Weights of a small mixture-of-experts language model, trained from scratch on English Wikipedia.
Size: 8 layers, 89.8M parameters.
Training: a variant of Adam for the experts, 578M tokens, 4605 steps.
Below are experts of layer 5 (counted from 0) of a mixture-of-experts language model. Rows are named router (the router's row for the expert) and show model dimensions 384-447. Each number is 128 + 24 x the weight over its row's rms, rounded and kept within 0 to 255.
Before each expert's rows: "gets" lists some tokens that make up at least twice as much of what it gets as of all text. This comes from a sample of Wikipedia text that the model never trained on. Tokens count by the router's weight.

# expert 1
gets: " was", " is", " were", " be", " are", " as"
router [100 107 139 148 151 127 136 134 143 103 100 161 110 110 113 123 111 114 143 127  96 128 137  74 114 138 138 174 117 142 127 100 113 154 144 116 141 139 134 166 174 114 122 110 120 147 103 128 123 148 139 131 192 183 156 134 100 121 108 123 111 101 124 123]

# expert 13
gets: "201", "200", "202", "199", "198", "197"
router [148 158 106 147 158 152 104 139 134 110 159 115 182 139 137 109 157 128 115 116 122 145 122 102 170 143 141 152  89  87  69  76 103 135 134 118 115 134  95 121  96 109 114 137 135 137  88 138 136 113 180 149 153 157 165 120 130 141 132 143 108 141 128 124]

# expert 5
gets: ",", "),", "i", "a", "us", ")"
router [126 124 111  98 101 106 114 159 122 130 106 140 143  72 110  99  95 138 135 145 135 115  99 116 138 169 120 165 123 111 148  92  92 155 109 109 119 142  96 116 109 103 142 153  74 148 133 130 131 138  77  94 156 175 129 151 110 107 103 122 146  58 105 133]

# expert 10
gets: " the", " of", " a", " and", " with", " on"
router [153 116 132 127 150 146 157 110 127 110 144 146 129 142 128 111 132 176 126 140 150 160 152 172 135 160 152 134 119 160 155 120 136 160  91 121 148 126 127 118  92 106 155 103 135 125 120 120 128 121 148 133 172 106 130 132 132  91 128  78 134  76 128 107]

# expert 14
gets: "\n", "-", ".\n\n", " |\n", "\n\n", ")\n"
router [ 73 154 110 125  54 124 138 129 141  96  75 150 100 107 153 102 135 114 108 147 147 137 141 129 102 149  70 164 128 126 114 123 160 117  91 170 107  78 114 147 122 105 105 102 127 100 141 156 140 157 149 102 175 126 140 151 107 135 132 118 137 140 111 164]

# expert 6
gets: " ", "–", " $", " #", "°", "/"
router [146 136 151 142 106 122 123 164 112 128 117 147 134 166 153  87 126 128  83 157 126 120 160  83  94 160  99 113 120 137 123 146 135 161 107 108 142 148 139 124 156 135 165 144 101 158  89 142 100 152 157 101 158 125 104  91 150 129  98  97 172 103  96 132]

# expert 12
gets: ".", ",", " that", " The", "The", ")."
router [105 182 163 159 153 111 117 129 114 105 150 139 126 123 152 139 100 136  98 174 163 134 109 125 109 185 133 187 168 100 116  68 129 130  51 164 144  96 113 167 142 122 156 126 155 162 122 131 131 117 138 110 151 154 107  92 153 122 145 138 151  99 121 127]

# expert 15
gets: ")", "0", "1", "2", " —", "3"
router [156 176 122 144 146  70 124 145 122 146 153  96 145 122 171  96 127 118 128 128 141  92  93 101 140 106  84 135 127 151 143  79 143 145  99  81 157 132 122 118 144 147 158  92 133 120 124 135 142  90 144 128 138 132 127 126 134 135  93 107 141 114 152 125]

# expert 11
gets: " to", " would", " H", " can", " B", " b"
router [ 94 133 146 124  81 141 117 146 111 115 109 122  91 144 135 139  65 115  99 152 106 139 116 108 127 113 124 106 150 112 127 136  99 103 106  95 156 116 134 160 176 168 138 139 129 140 132 106 149 169 137 164 146 132 121 103  87 143 125 181  99 133 134 137]

# expert 9
gets: " (", " the", " of", " in", " \"", " The"
router [144 172 118 133  87  99 133 111 136 136 124 190 123  71 118 129 143 143 113 120 125 138 128  81  88 158  69 134 128 132 134 135 116 132 103 148 122 125 131 164 120 134 102 140 144 154 139 107 113 168 119 176 141 107 153 130 113 106 104 126 160 139 116  83]

# expert 7
gets: " |", "|", ";", ":", " on", " /"
router [154 120 115 145 102  89 132 118 130  85 144 151 121  86 125 147 123 135  92 130 150 146 135 119 110 131 128 152 130 164 119 133 117 158 118 158 155 139 118 124 121 154 156 125  63 147 128 138 130 134 101  85 102 101 128 125 138 110  98 111 128  76  93 128]